config.yaml
num_hidden_layers: 12
hidden_size: 192
n_experts: 64
experts_per_token: 2
d_expert: 128
d_shared_expert: 0
hidden_act: "tanh_gelu"
moe_layers: [0, 1, 2, 3, 4, 5, 6, 7, 8, 9, 10, 11]
router_score: "sigmoid"
normalize_top_k: true
routed_scale: 1.0
balance_loss: 0.00677
balance_bias: false
init_std_router: 0.0234
lr_router: 0.00105
num_attention_heads: 4
num_key_value_heads: 4
head_dim: 64
vocab_size: 8993
norm: "rmsnorm"
norm_place: "pre"
norm_eps: 1e-05
positions: "rope"
rope_theta: 10000.0
rope_fraction: 1.0
qk_norm: false
attn_scale: 0.125
tie_word_embeddings: false
parallel_block: false
init: "normal"
init_std_qkv: 0.0426
init_std_o: 0.0528
init_std_up: 0.0609
init_std_down: 0.0609
optimizer: "soap_variant"
learning_rate: 0.00467
weight_decay: 0.0
lr_head: 0.00502
warmup_steps: 200
schedule: "wsd"
decay_fraction: 1.0
decay_shape: "linear"
final_lr_fraction: 0.0
batch_tokens: 32768
max_seq_len: 512
doc_mask: true
train_tokens: 364000000
max_steps: 11109
dataset: "wikipedia_en"
Below are experts of layer 7 (counted from 0) of a mixture-of-experts language model. Rows are named up (a neuron's input weights, with its number), down (a neuron's output weights, with its number) and show model dimensions 64-127. Each number is 500 + 25 x the weight over its row's rms, rounded and kept within 0 to 999. Numbers have three digits each.
Before each expert's rows: "comes after" lists some tokens at least twice as common just before its tokens as in all text. This comes from a sample of Wikipedia text that the model never trained on. Tokens count by the router's weight.

# expert 21
comes after: " the", " |", "|", " of", " and", " a"
up0:514519513473526510486544512470504528476491495537489490494473520492494490505494508485469511540466474496509504535480507501500551467473504487514493542504516480520449494473493495433531497458486516
down0:528470484490515518472512506482458482483498495502495528486496478536508490489477539509493492497472497524497504472521470555505440460501554480491517536547506505488505519473475511482515436506492474
up1:489521472464508490463529477514516513491497539522466529505480510511507474537525469518476437499496525503476477538503521510518555473478533531552459522486480510492517494518482517491530535476503486
down1:491475514482547496517501529515527544536495519516496497482494473519505509523504522498470519461508532493526483478460503524520480479492531499520479530519491505515494507517484504560558517525482486
up2:498500469492489476568501489494486543469486505471520507494523521514512488498498515512471464508481497459528512500470471513506499482457507442505507495475530547514494479453537474521548496517524506
down2:496513483512558482517521468444476533532482492498521477488463505510519499460494519509531508487517439507508480526502490523465502547483510526468516507498486544461481536480499506485509485499535486
up3:480483489544478503497457520442463513477483469521534503481511474518471547555520484518509530490487488496522475511490468495520498511436521526517475534487503492475533478508471494506489492499476525
down3:484462508505518449491488514475473515514541509480490485488495520508489506534522539506526498497451508489455536523478485511501441495521456531514503485478535516507477496518534492514486490499462540
up4:536492519515510480556529483532499474513525456495505516454504491478515511493500480481476508510497479501491494486522472483480463495533479520499523520478467546490487506510510525488504498495487492
down4:483447489501499485513474483514536496533500548501496524528480529548489494483491459518504536471495509489491510479488470500503490505490528484503501531489538490558513491473533520524482513483528471
up5:543512500478518509475507460490518485569473509497546459508459509497497511506463529518480476492504486470491541478531472527489475497562483536523494502440525479520461486451488549497499506507517495
down5:531498497451481546522513503510537507510540494470487530495458504508492480495517531515461500540523501485541502503484536493482501526475493495503517492489544510494490505522481499513486480511470507
up6:541507521554493524495526468521532476447542487488497475482505488501479488524522462532497503462518506486500465516479462511483471481486463473495540502497507484510468491483493478487514486482514461
down6:472496521492484491475527486504526506513477559528472488508512530491505512496499549489506505509512531476526457517508538501434538470515468506449490524478528461489487532483469543539482515510566481
up7:531506476455464500481529504526476502451484495479569466489473513508477478537502493508482489491459454501532504482496506469501469510454472469496466533496475474520540536460529508486492494469499520
down7:454461474499459540510455509503499490546497479457484413490495503471500527504497489534468494488523510512501439542522492469495497564508499528491499500509488519529502522486482542520479493504524522
up8:494484526531458501495534481503514514480518531497521540493482518473483490496492487468495492487490498450440493503496463461494463469530492500492542474488455480517487487536484541527476476473482491
down8:479493512517526499483505467512485513514514506507503474478502465503508490522525523529480508512474518476490491499546492552496494475505476497444531495534505439517451479550516454486492498504552491
up9:505475502491485498498529507515461519467562492524485550502484518525516476521492540545475526457529514501464497487522508512459472563454460521520524507480529509473445522516490502511468487499480489
down9:533498494501455488484493535470527513468497508450495478499504530491526474509554511552550508460543495475449516478498524492506515466498550520493487499531480485520495493507502516473511532509516495
up10:503505488491513517502489486482466493509509498478481473531506460468497495514474517475468484486501472507517481505546526530498523553497457469514480516509480505459525507532490505487478493560512522
down10:506517501526489494483491478448443482547497544518500530540482501513519511515493478568496479532448471510493522490495516497498484519466491481542512497509492535546504538540502517522490552500488498
up11:503494476470484518462512506462509473467476485483522483493514455504536522474487507522525495516503495508529460482483493492502521523488487496518521526469511466481520550486470475470493506550513499
down11:521496494533459496519484488494517518484515487512445461512460479513477471505438483473515489521504496484481456498525530492456550456488495492461527510517442534517437500520502528507472524535491490
up12:537500508494441551499535515466517479483479464495532441498510479495535421503484488519451518521455508522503484500477532514497484490512522526496523519529440467509497453526473504520463471544503498
down12:498501518455525502482459533484537487542484520480464522522494464525508530493473455537559503510494504456455490522528454520458490532477474481481506499470527474490515498483509548449588542508499510
up13:518514464489483518459494531494493540494507527483514505486523507493488500517482517536519464531511464531508513521485452459495466475471522489542541478503555525468512497521480532499515484497521481
down13:515521544519562511521516489476503475534532487493510531534474486477518465525518507509494490513508510530511566485504455496498453550493511505508454517474542513495512543493494477548492509502466514
up14:543491508505527481507520512520505527510541503564554511477515497481489508520497495495484476495493471510485490451541510481521492443526515485453476485495522498505504505517487496516477483479447536
down14:529518497487508496458496538512488497473543484460516504475484499522504513500543481474477498516512479490476498478483519489501531542519484482486533475485544556538482499482521474479526501509456550
up15:511509496451531478440495507507469496521451500502535479494503480510469470451541492494478447529510481507527496459490497507516485537548525538539490503498492539532517551508499522514492499532500465
down15:477534497503526484480464509535513472514527520536513484516513498503475519498455483488515518497483525485516532505489497511493479445501527464492489451482524488540487494449471486490498494455474536
up16:492539503480483486504490478517496528503498547514521515492474481490484511497543517503485485536519512459488484458457513519481513475535505505500490507464546537484501474530457492485492462501473505
down16:510500519509528518498514530493522522408484515485495474513501545533498498504505498496498522507471481507508537507506552496565479517513509461508472477492448474526516530520479516482503475490508476
up17:446498478528494484493521517517491534460472505473531525511500504508477497491522497499513479514499493472519478489548485479546537541457500447480457529476508518505434535486469484466501484488496480
down17:515484458525512517514495477514486469478466481501472487499492473477488509506448511524455512494482476510491501499509505516516477481542480480470466517496518458494462513507503483509488539489504545
up18:522490487498535510491495513506536511495493509511496562517533537487506485476529500529518453480533555452438486500502506537555478508524508536500489469466493500476454481519457511528535500553509511
down18:501507509497485483531508497466524505491512518537538498509487497478518503552520482503460433491532516511489481509514486526518457494470492491509496549473506462490487491487486470529508546489511532
up19:557523477530484517498492439482504472475499520489488534529533494493519458499511448524461480529479475543515500495518510509514542473497512479501454505468563525545516506471501521513533499537509492
down19:513517534522485482486475486477497485548525570477471500467532483536495485530528519563472492474481495498528482508478512470438516518518517497489507502498468524492496525516505479468525506443491470
up20:481477524503511497491459525501515478497519506517492440465553483496462498541484499464474504480458513497492429479498465543477465513482496500484530495499537529467482511490504549505535494479505438
down20:484453521529494487493500505447488453496477496477492479493479454463543525510504476466543519513501499510496463460546505550504532507509515474496516453520541523468534484508513479517542454526510477
up21:502481489528515471542494519500486496459471484464560523451536499470490473525501505443470522541508530495521448459458546506470513461487498499518478493490503466526508532507472515474473445532528518
down21:540479516497481487482495492471504489492523524531448482485524517483518499491518504522549547501488514464494459479507514496489480503480525497484476481511467482501514504478569518465501490468454487
up22:526484501505534478511495494520490509509514530544510533511517540478475466501532549498492472444511540507495475498486513503498490486507476512473497434535500553545499541519482508496503436484517541
down22:498531508515497523505506512514488526460503513477442534492481536490498470513566487495504486461479471502483498490515499532502501489475486528474513470534489507540517455489471499464496537504509526
up23:512497484482457493515539472457541526508488521519524476508489468495554487513478506546484513499500498515499511473482488508500477520471478495475543484464485442533485448525477553543540519496491517
down23:488475477477452462510502486464479478539506516488521484482441485524473499490473544488463479483484528489498517518446474487465494475490494489535503501480521477509508522517517520488481474491495496
up24:468476487489503488553497488494470528466492538511505479494497508471471492489545496497516543504508478535481485491486517478511492515486464505472516471485505530492492550508505518502528489511465497
down24:546500476508515503513505507518502541487510500509516533486489531500518496525480486528488510492541541490537488490501530527500519507559503484439531473516492506498525519545497506519508492525451518
up25:496504498505499456518536502487494544511497483475511521494483505489506503490494481541422464472491502514457472524510500500458470495472481458551519493534505511486532515518518499477483481501521487
down25:509449550492473485483496522464508479485459511466458450539517477499491481528497487551516507522497522506563520480543522461469512537506492457476495574509500511509540513531474522524487509515527498
up26:524514508475470490516483555534484526512511501510533527532482478491520488512525513493493498463518488508507485525518469511505530477484463529528513468470498515545538514530487516504441478498510526
down26:531498511527503443501533497484498477500530502505487549488459488521524541502518500474528533491510502503508452527537538476506484559526546426510478499504520520502498456505522535453502470490502462
up27:492469520522494537463512495462506486460496545518493501483496450502486487542490475497486500541496512482513521522505500508526446515479495509526466514499539564462524518472496504507490514477493529
down27:468528492566442480504539504471505510484488518497493462482463520465501541533496524490458477500494501466481518555480486524553478489479482456514511478486481539464485534521515454491490506521522505
up28:478517477519445456519495445477495550527531488507509482511535512490508463523498467468497478530449545460518462499510495569527504522507523534479520508449474529505448481487484489501483528508476520
down28:516507451529486502491511478525497531542488551488508511445531483524479475484506489486466499522475463488490523521527488517539535457503492523478505545541500510551456518489514504498454516531525543
up29:471521461519473514516506497486543510518532469522513507538482527508455520521499474515469515547529525495507505515507501499492507476482499512526486479501494472522490501502469499480462522508520535
down29:510478483485507476493499520503522491462452481494550494509495538528507519491499485525473516477505531543450534507502519513517500476487534541512467473539477523488477485518532484509521474505442523
up30:514553498511535473509500534482486491506482433539499489467493490519489535456476513534518522544530520497529459495507508467512495564514495506470470523524511495505486514481505516459501546503492523
down30:465571492523501511461488496514512500499503522498474469514476515477499490460526522519526509519480535495477490541452480482525502538510520507486515517502468540518533534475519489463495524536481554
up31:508515472514530505530504551494520495488484524472514503512499445471516455497506538462465488520466511520504487487540521510501450475499505489495499522505444446470501513449471557499528480519506505
down31:517515459488521493518536498529526503549532484506541503488458487501502499546541512491486492466499496519519527499558510505543542524472536491506518516513509508462513533526539473498521534480517469
up32:513504536495499470522518509509508500522468531498543478510551536505523472478479514518522508502488485509436469518517497478503487516458480541524495487506544528495560499524487453489536555495494494
down32:500470482518511483517434512525493496460486455488486469470537464488447551529549509437497492474516515505459458476484531474440485498529487447521523465456480517528483502496550508501516471504464471
up33:524511532539511499491504522483503453492529498518522486508525513514471504555494465503474482509515525500467486493455502500474487460526507513465506486509525472508545513473459488512489538490502575
down33:445527502465488486521487494529496527516525487516502480527487509509468485524487509505540503511534474503470546529502494534585462488495496528526523546512505500549513518487495505507474491434507527
up34:482529526442523479500505452494475534521493494519504513500499483470512466496490502502519511468500518491502502483513471465495525540493453468481489507465511480505490464496465526467499488534473487
down34:509501543477475553478517506513513516539511498496543572490489523496521529532486480490465517520485540507513499551454535492505466463471552450507500536492485538548507494549469484509514495495510550
up35:482538460472474482499505498483480496529523520519550524501501511523518519473546475502493508548519491467506492484492504511539488473496497503513534506499489485496465487530498553508516441492498518
down35:452516523541517453475538496449516456516478497496494527544537515482493525527529479488514491512471521538523530477481477483472510470511500456470520513503493501506520557561527499494474500497513515
up36:513546497488510498465537466521504508457513517485463557525488520473513535483463507480489461515498496495491516494476491531495471490482491578509469499570485467521487531501503498452497532489439504
down36:493526484487537500523467458492474524524495491512511501520483553516488513499484496475522481506486509481497456472512477545479513487483535468504526531476470537480548509484475531526543504525501537
up37:487504519489498476501529480524532563513459488503529503480520469474515515506515477522498517492529552493515518481511511498524488485474556524518471504485505505509482481492509524526536473506459466
down37:517494505489547530480479495508464479430521485515499481549535540476532557513481499499473466492516508457497462495529507507496522519520528486509486503535499470513479486502539461482496498505489442
up38:513489535501521497503475513553510510525458487515529483488490476516518497500532519529508523480514494552532498470492508480517509512470550467496500491473460474470490503524460520481498451485459511
down38:476519490518505474490534452510476419490517516470502506528514477523513561479500435505506528512487466471499476541491463467515444488513511522527469494490530546492503471505484512540496492543499482
up39:513498514494505479493492491502487493488520503533499493506518529474526527527513535492449441470504513538511502500501509494486467504498481496489526489459507528522523488516481501505461443510486515
down39:458527492496518474496487506512474529469515464519491497468481495489510498504445465539474441523493511516467502510486497499518555508531496508484480505504548540521516467480521515517532496487489505
up40:491486497464528500518489489505491509507506495478530502545476502526476508524470524499520459500497494494528429486491512523487500521499514535525512470470493512515512466511477528459487419476518524
down40:489509519450436570474493486479451484517487516503528498509548462551504517435523486486538484501471515508480500515476527491538490452474517490495493466498464505529531546493509518491451518488482490
up41:465498472502505502527485493517516469497462561487523555478477534505537465481521527482475456534485521508505497474524478485511510506482481514467546534533516488489524520504491477497462482503516534
down41:502515520499484485493475455529536492463481497522455542550470502502532491503566487468501450535434487529508482520472508481459499511509467535474522494530506460491464522509509478499498532528543486
up42:502505499544503516515540480437565488481521509502534523584499523518462479494492516478506496519475500531504486529489479486498486505488529501524570504530556477514457528491484494473483478482464500
down42:487573467507497486517512421516504496491501507496469475503509497507520528492528530521500499519532530499481500514507478514493446536526508492529496511495518464461501504518488496510514499523481483
up43:536524496489502517507497492457518515505435500536497492512452510534471471511501529511528462520483461495488493475505518494475483451525479488508470486503545523508539511475465523551494474504531463
down43:496485480518523522506511490496477479511507491513494481473460460520528483518491465512503509487554492478529502526493490525531513514455541552485496512509501479490508506520535481505500541505492528
up44:499521501525502488521490513512533498494506480513505511533518512486506499486537502516501554458478482517545476501468549524467500497431543526454527491503502486512524475527462520510502481477473547
down44:492464534524496506494484502492549478462489516501490502509503497516511510503492504486527489489519509445503515529531492498474508469489501521460512553492457482473513488490519511514499495556490495
up45:541531478475496523524562500527505540469484469495540495497503511475496511512498495526506499512512482546485514491536533500495487470496527538488541513470555515558521555502511496515499511494517492
down45:542528487502486521512490546475494483494526547455427477520510465481496518492497498502497484491464535456491476498514564479477527481475506519506488531496518487515469516492496509474506527527482505
up46:502516490534452561539500534433451506495507535465497486539485518479475476534510518511464492491493519523495487512458527510465462494492485475546508533476465538495506513497502540521473495529470479
down46:481495517507504512502502444530513504456523463511501490504479532478537498518476516521523451492546479480539528519522498481474511492513490500481508449551462443439497508522502514510502515489531491
up47:494465517535467524550534500486505486486532495466525488501459541512492475552530520506500478486471543522489493470503499472463489486479532491494473506499524533526501468519522491474486470524510468
down47:474509507524476451499478513492527512455526488529545481527526497474502500537469505496524486524496470489495541487523545489518498509460536541497469513519488477494527506515501525476509437466502499
up48:497482552519498535494509445492504472487508479525503508478462526516509499513500507570517491507530537480516453474482498481515451512513507488465523502507495508482498526539524505455458491469506470
down48:482506468461503490433470497529525504474521522525484545544503477489473502510540500478472502508461505502454520484461490500500549502480540544491536529432499488506491542519504502489488543447500521
up49:475456480503520476560546485508513505486502518527515494490519530492496470546451525471499477497516475498478483466539479565469506507529477496450479494510554512504526465520463507510502498525524493
down49:476509501543506493509496534566489485507547492454502497535486465519507492502502447529521503496531546478508511467527506494518507506426484536527497511516463525518477474499516481539482486534500516
up50:486526478505500497523473495512486515540452506476514551530510505506497502486520529526456506525462476472504489502528442490496543486474512515537519500456537490489557498492478521532478451533490492
down50:495505501530505483517504512455495484487462518550514472543501521518536482510524532530497477532541513540492544544508473485481477498495492492500494529509465545526525489521514529521507542468484488
up51:508538486471472510498497504505515529468461478479511463455534503492517502518485496506473513524485484510509514468478491501509497464492468553505533484445526515447529519508478518507495459482461506
down51:485490537517535502499514471518462510559517522506504471490489474526491548497507495504497470540494506549473510539503518520466487508463492475543479493492520505520556524514473452547487504473496497
up52:468536465472503493490533485471486470470502530472497490498467536495475499496501520497451506495483487461534492535543478537462465492496502493518486519469505488511476486491458494524513511474491511
down52:474500453540477485498495501507477533440511536535521483517442516471517520462516545503484500480504515490489509499473523489484512479466488512533540506500503530523474493449519487510523482511512506
up53:479451526557486447507518517485483493508534559475512521500492474498493526521508529509486494466464503547495556468482505512480529565444479512478505496476517530503546447490481540508500556498514501
down53:527551462528475504493509470497485509511510496522475488500507517482502461527517538520463499530502463528461517545497522491464522499524452470480526547498473458523475509482483523526487516498502520
up54:473518523514499455510505511471485503472496472482542519553488523480515485517482520502473494506515479525517515490529503495530481467486468531513518478486504496504530473480543540515492528509494484
down54:483562440482492485504504486466523464481505517493498504513473521513465438510507515517537518501466500475461496466469507499505476508477516511497495502520495513478500496504499498473502481508516505
up55:503505537539512525491489485471478492515461476506523512484503459501508471496530470488513508481486512496480520463520507516530472473465440506512508510517556484460534509557496506492537480510527496
down55:515494505498529490541520518452516521485524490530472494490507503491483443490473484465499545514498477481579510489489482490491514546500518471512491460454481502472468521498491505510462480491518511
up56:505501513511571503519468472496512479519501521473515518493500525490498512471493466525490507463525477460485530495540475490540485516468514470499497440495494463509515536509485513527512559505486493
down56:509453499518503537477503481544508469501463481462520533470525518504513510573508469477533494510512512478508495452507470505514478487453479497509518508471473496530479515520513540510516533515502564
up57:493545499488513475525488555480470525510490471501481494456495509515460478494511500502504496536493548507473477490505465454496541509488515538536509499514493493531481484505493528455484483486532504
down57:515480534510515486462506527463501484486473508446526512454498458470463518507546490499442463532511523484525515484517469529519521501529495478471465520572516485487482500469495512512537485475487502
up58:514542479519519515485523469477455493424515529517511494483463452513527490538507468506517509462498509496451540479563513508481521501520503551510494536488513527468451469523524466500483519527472499
down58:532462472499537524485492527501496473515487485498522499535479471479462476490469484488506488487499507465503497484464445532474524498502484503513474535476457538508473515489499482482459534525560512
up59:490462531485463520515477503494477516491503487534542536488527508505494497513502540465483489526512490469497486526517474495536509505474508501510522470474477483483504541505492506469459509508506500
down59:471489505510551512477551478447480491499497464418454461505502462503502517483502508463509498521519511521528492495503504512505496476522536479530519504458436533473463465465562499508487515489548481
up60:496507517492505511496526503497499509495537530513499528518472491499489449452488516531477512504520519500518484507488479471484506523462482500474454485501500496493453508503483496481542482479561467
down60:497540503508522478493489492489462485492503482494490503529452490471521557459505539496501519519511524504514501517514509531540479528492481506459507494534487537491495514455439485481501460499508494
up61:520484514487464512494507504490464491485484467496485498486500533491521522468541534490518486500495533489534483502475496512527491475518470478476507411468526468477496537477520483519446490528517502
down61:467531483470487494488521458510468477506509498474504478507436487513519518520463510470496537489511520518464453509472478527489486473470504562523497525504488510483489490481501507481498483489490466
up62:519498476500522529530499489511534523483532535495493515478462484565496511502477496552505514479508464529518502500463509501430511522534517503501524457526517508513498406477490528519490495517526517
down62:484485468501569514470516492474460531503468458533484491499496487481473495482493471483511450451499501492527546563478516496480540507516449512485512503521525495507491513484515513522481506483508502
up63:513570481508496492536529526507511530510491514441488489478495519537539480531497491485435459459543513479491525506476485435504482530517518528496495494539526476515499503469515488524470536493453456
down63:478539447477514501509454523483487483485525537458510495510494528495523511505527506487506476541520512490520544543538490503546472520504536505486490454501499488488500483482463485468484477481502496
up64:507497495503492493529470532500516535472481478530493513498464494500525484498530476526519551460541503475476510485556478460532485467496506531562489549509515493510517510452507494562492521548488493
down64:482480528527503523478502509528511481492494466473523486519496518453501484514467495489500528560503505489491478490546534524547506477496548476497471496451492475498523466527458500489538481515529523
up65:498518526521510559492502540494491539458447497512514469486507483481480496508512510496493497439523512472496504487471532518490480478501481541505457489520534503479473485504517535504491440513509515
down65:482522491500500530514476457490472499484452521502475511511500513469523485514534483512459475491493467488526502528533524508466499520502533444500503519478475495482483490527530439510524511509536479
up66:484483475524518528532504513470490488522475483491503508480497496516474506492520516526506493464491496469501525458545528467498485551457522503470511466499471508517503503526517493537483521567505487
down66:467518498510557519487505469537491518484466481529508504500493484497507495511495492479505477447524525517483506525498507534529479548523500510490513516515525490504505489488528473498530488455520498
up67:492484507502516496480502476467519503521467511504479488511514461506496516447486464509511503499521528487503517483531509482503526449505536514539471521486542506505496499463481487471502478532534511
down67:550500495515476489486568531490503474488435486475536472494510502466519526504462512490500492476462503491521526509452520521446492527455534516508526507503486489514506491497495521489534470491455498
up68:542557484507467513512494521469509513500501495524479483494515511534488492504537471528504493471478491487508549518530526479520517531458478489528508529516561470511483498487504488477498497474523559
down68:478482509507529520511521473477524541545530561486493485486492501478455475475504453513506493522530506488535490512472492466448486473490498526504509487467484456517471474477515515528506567491491491
up69:517500471485467502512480506513512457472522492474529557492491506437507482515501509450476516514502492463437506490518516505526500518528472527512499481486483524510520473519461500490518476523494449
down69:505457470478486512491498470527440494499528506515489529462514486485491478506452503475508573564494503518485469485514477492517538484486499503492528504547497499523501493539525492473492488511517497
up70:487486509498483452518532538514462486491550543532505493534457467530494510491510500518497440489461509523523531494531491433475497493505509483484489510509543498507528476512480499514526502522507508
down70:490511486517465418489481531534496523509504503507512472438537538459498550516508522494524532520494502510491532496500510458485466506503486482470529522492486494510512490524510527458545512490488504
up71:519475563508518511534468526504571458503478513502527522496500500485477520435524460498492499467513518507472471517467501502517518506497510522505537502474499505496495482540459510514494482517478474
down71:487508502532490488467540504482521517489499526448506543503510482497512479523481507501470519508496525513484473483491483483535495521491496536484505482515485491498501511503492478525505526483510463
up72:486516525492514455467474514517504515507511448499510504511498479496501464506502498483547529437528522481475501484435491513461497527487435480476510459508513540501502486545473513475467488521501531
down72:478522499519448474463499526505534512555561490491522498501482540514470509484464499514466497485498525469481483512493522518469505522498500486529519501487542473529485540476566478546499500494513522
up73:475487507506520456528512483540498488501502468508521540522500471487512473526527558484490475486517507474481496516523493510496498473514513534511530528485512468493528453503470497476482506529510526
down73:509471489526531530504534472475528439502484490541491523533469463520499491486543536501468521503518509531471489482428518450474498545529491527500525529483494481534463535530515568491548508495463519
up74:500472505514465503494507535492476493495522449497550480494484477526503484502482501501486470496522499504493494550489490538557500489441465536522483464492471515486486506465475476488519509491524520
down74:505505512532523498548484509495495517472472542428493491486492525503431467522527499500488502518440533517538466506545515479473490488533491497493484490508481498482503502480486487450498493510515477
up75:496503496487505496522531480502552476494546504501548481480500546545523460522467470533500511461500469490547482480484466484522558473516469530479476504515540468493492539498465525493513476533481495
down75:487490503477507504503492480477503486475511492456514531464467517531448507495477500541535511544469493489540494482470535496517506487488520503535521493501521526487519469484487466468487507481535484
up76:558479527510477485521507533568539487476538488498539472517488494495485490467520501524467514459514532499555513510495517562506476492448541515535518509498480530490531470506476542490487506529546513
down76:514499517509524465512534558491494521531464515486463485542494489503478547443482492473508503547456505506478497516487501454482477472512497475510484508482484484494483495492486520454509491486489526
up77:500496478528460495491448498491493516512513487499509484498489533488533476540547499478486496476495468491487519524488502493497520478487536561541450492523503480508447510483512504526493465522531540
down77:467485477532416493476519509511489499537518487491476480499463539488494532492513465510518523482509476460500467503510493507495506514494483505480534474505496500492513507488467480524527488486479469
up78:469508465528515496452508536503496488537527499513518528516490521491478497493465470511515489501472496468505478493470490549501483464508490503480535516468499543487503500510485503490506491527488523
down78:480450529534484505532496522545501500478486467543492566487517476513490510521544499549492503470494491510507491482529513489482530483472508473522511477505529518460482510515545519507517525504491479
up79:542522537555519477492487514474487460503526528486521523523492555510506530518507510505482483487491479485538540477541535547521528479520502495507488496500501490529497507523489498551521515483502506
down79:487530506490483513472487523499486536471512479499532504449524507533484488479466494497505521534525510546520507465487486544488503486520505512510480503514525463458445498508555500499532525499519484
up80:498529500520472525496504483525503520527514483465532523517507494498490516510489476530518477546543550484507534463449533459531484494479527466501541517461542496505516495491460491524465502507480518
down80:473521539486482510485484493508555518477462533575488512517510493468517507465480492503517503492535528445519474539516493485524485541483513471495481482457527535478482512504477528489476495553472500
up81:534513491475492525464553523518496474503521497536553486463472481527484482506506485518455471502509515539474465496504504468469474479509478485515494503486484483522482480513486515526496484509467503
down81:499512530485529492499470510496502506522490467476477525494509517509540524500483544478502537503503483457484536518475492464496511560512505540507490528481514477511512496519530563511486481492552488
up82:537468485494504479500540478516479509516510550509524522521502471523495480456513543477490488534491465489500479503499474491439538497539509489488498461493481493512525496539480521510520510524500487
down82:497547528489508513486459499558532477530506552511539527511549530495502500518546502497475513519529546524542483530489481486509503488527478514457513488483477480495532511476504525484511487504484524
up83:461484519518508507493507476526511471513473491475540512504552508455456494518531560537444479526502489465503495520509526500479503485471471515536498494483507483490504484507509527533471466506505541
down83:487513504477519526451501532469515544511510471463515467532466540525519538516494513514512491497519494526499501535542482502477478500492508463503527457509507493483450479509492532527539444467455573
up84:453493532520493516498515509468551474538500466491514511482504507492477514504500498502474486481519499497437572494502471518491490487493511514539467471454513489488448511461477497549498479533526512
down84:476529478514472484521472481467483520506501490478467510488512483543496480490524533511471519527547495501508496492462480508489490486514553478508457487502516491530489520480456463501479537564538504
up85:541474521531441519469513496479481537509475483456508518530504570506471505470506474518472532488496494526497493501509490553507513498475492529502478504497482495460495540498502517504519503517537492
down85:463493510462526475478506528534493519497521497507512472480489497480524501499506491454521485481494508566475521458513516504511510528480520545487455485525509491503470483507507519535503481533498513
up86:489498517485531517480519472483484494498503509512530548496471534505485478479507505487511499472497517450507503473477519474520489486467491492530501516482521508458518523510519467499515545503487430
down86:462445496480517428522505503487512501481517451527460506480503504525532503513551504523529479551505473507537503523540528475497498462480505517527507479475465488486498540484479523499475473500509461
up87:524493514492474502505502478524528520500512497481530513514536478472469463506453510487470495465492510497492479482507512486510534525503549500535521474485511506473541477519459484476497499495514471
down87:543485513461507540501479556488463467506505539495510528505520478513468562520500507530507478511522508500522494472494488498486476493511513515511514538462561409515449535496497448479494494535490473
up88:542533505490500499479488466480453520482507487461512475512511489479457502481454489474494476464540538482487479528523530505496455525494442531490537476515499535470492506526509534505474441462484449
down88:451518436493455506569469509517489473522547480520498492521480530472456493481502475502501507509549500517509450439473472496506521528474480520474511532527482513519501485515521514509486539458467495
up89:499566506522523536523500500499490503543512444472494505502504430490485483506502529503520474501451518499487523480519525495512474510491522508524535492488508507545521492539499531508467470465477487
down89:504502512483500453522463477489496539483512518497455483515509472525531497449524519495484495479524467515508527540511514487469505486536524533457463525514501520536439497498509472528469503489465515
up90:477534450498460487498503493536492503515483510499541509527490530447492482476498506469496477498478534514487465482540542474510575496508507525505465485500488515537543542537517481515523518512479493
down90:516516516515477496432434565479492527516459501484475482504489458508508478485501528517505491475534450472524546485485486516535500469484441497469534534515487500525519498520510478467505512486490511
up91:501473547485515487485474485509533505505528550513512487511502484482505459480471498543455487467478511531481533516522464509491453531498524493500509512494507518513474472538471480531531517491530479
down91:489508497569441516488497454528493503475474496494494459453546539490520484479507532493498513509498504530537503508436528443495462481482516544463468502488519512481540492481533561483499493486470521
up92:524498497512481458451484460521470449480466443519490534524507442524537495530539507487508494509462465500497489456472488553504485537471493469546482472493468483521535527499506526474492493549480510
down92:470495488484533479499504480547470517549511531524513478473467530455526514535534536453452500505493487459489479512542514495477496501518471442473510495531469511495451489482491469501497495471499520
up93:524505488474520539461528516492507502498483516528506502523540510459479514505473515485513543450483463529487475501526496510513451485513498497483469488452495503545492475507511487511479491545556532
down93:507471488524472502525525494524516513482485474562568499496508543501500486491486475509496506468493462481484480479545496474519474511490509486525499487493517463486503483497496511498493495521485475
up94:512528461483475491500488501512549501507503506521524502471529488445506544531483520493475500519528487573497568505523502526487489518483500520492489516515515525493505530489510517505497558484497500
down94:481505500513535527554539518482513489502496513504481474523521473497516470496487483509502517516471455485471500479512474495517509460495488499505521513465532504471488464486471485480502478487563537
up95:527489472535513463465552530464497495459464517548497482500520530474534543525507505486485515493460482489513501506486525514533500478511523534495489491496489500511514484512512527553446463535472478
down95:535482466524504483453489488524492486523546485478450493477503475517498516484491483507457504502494516524468511490486498528499532477528490497541515505506485535486542520479520484471509515527493496
up96:498523474505491500502508487498541444500539491472528477476527481515533449481505526498468489507513482498541496506490552523503457477530496507469529470492497531487515472495480506502436529522521480
down96:478517480526518486506492510463483525492472477548490511480462522439505512510533520506519459495516467497483485532529484456500529512529527495501493495469508441495509512518459461535504555481469497
up97:467516489442505538483515523494504469508470464454509478521466493497497487548524507530513480527479541452466489530455455519512507552475496528479517514462487515483526481465484518491509485504483571
down97:484487557489510514494472545519530510488517460503501510540439537514493503486517511517498493514509487516529477518456471494515495502487484471459475503540473462510467509491530490457486498473474518
up98:504521508536476508491517502496489521513493474515548452495501476524482466491502538533491460476533513476495510500493496532537496480465515470515558480528421479504477512496523516466509519496534549
down98:547513533479519500493492460501524505528507519457507481530474512502496523441496486536504462525494486490530498515510478511508488472472483526489466486484506472487480487470487502488462503481532470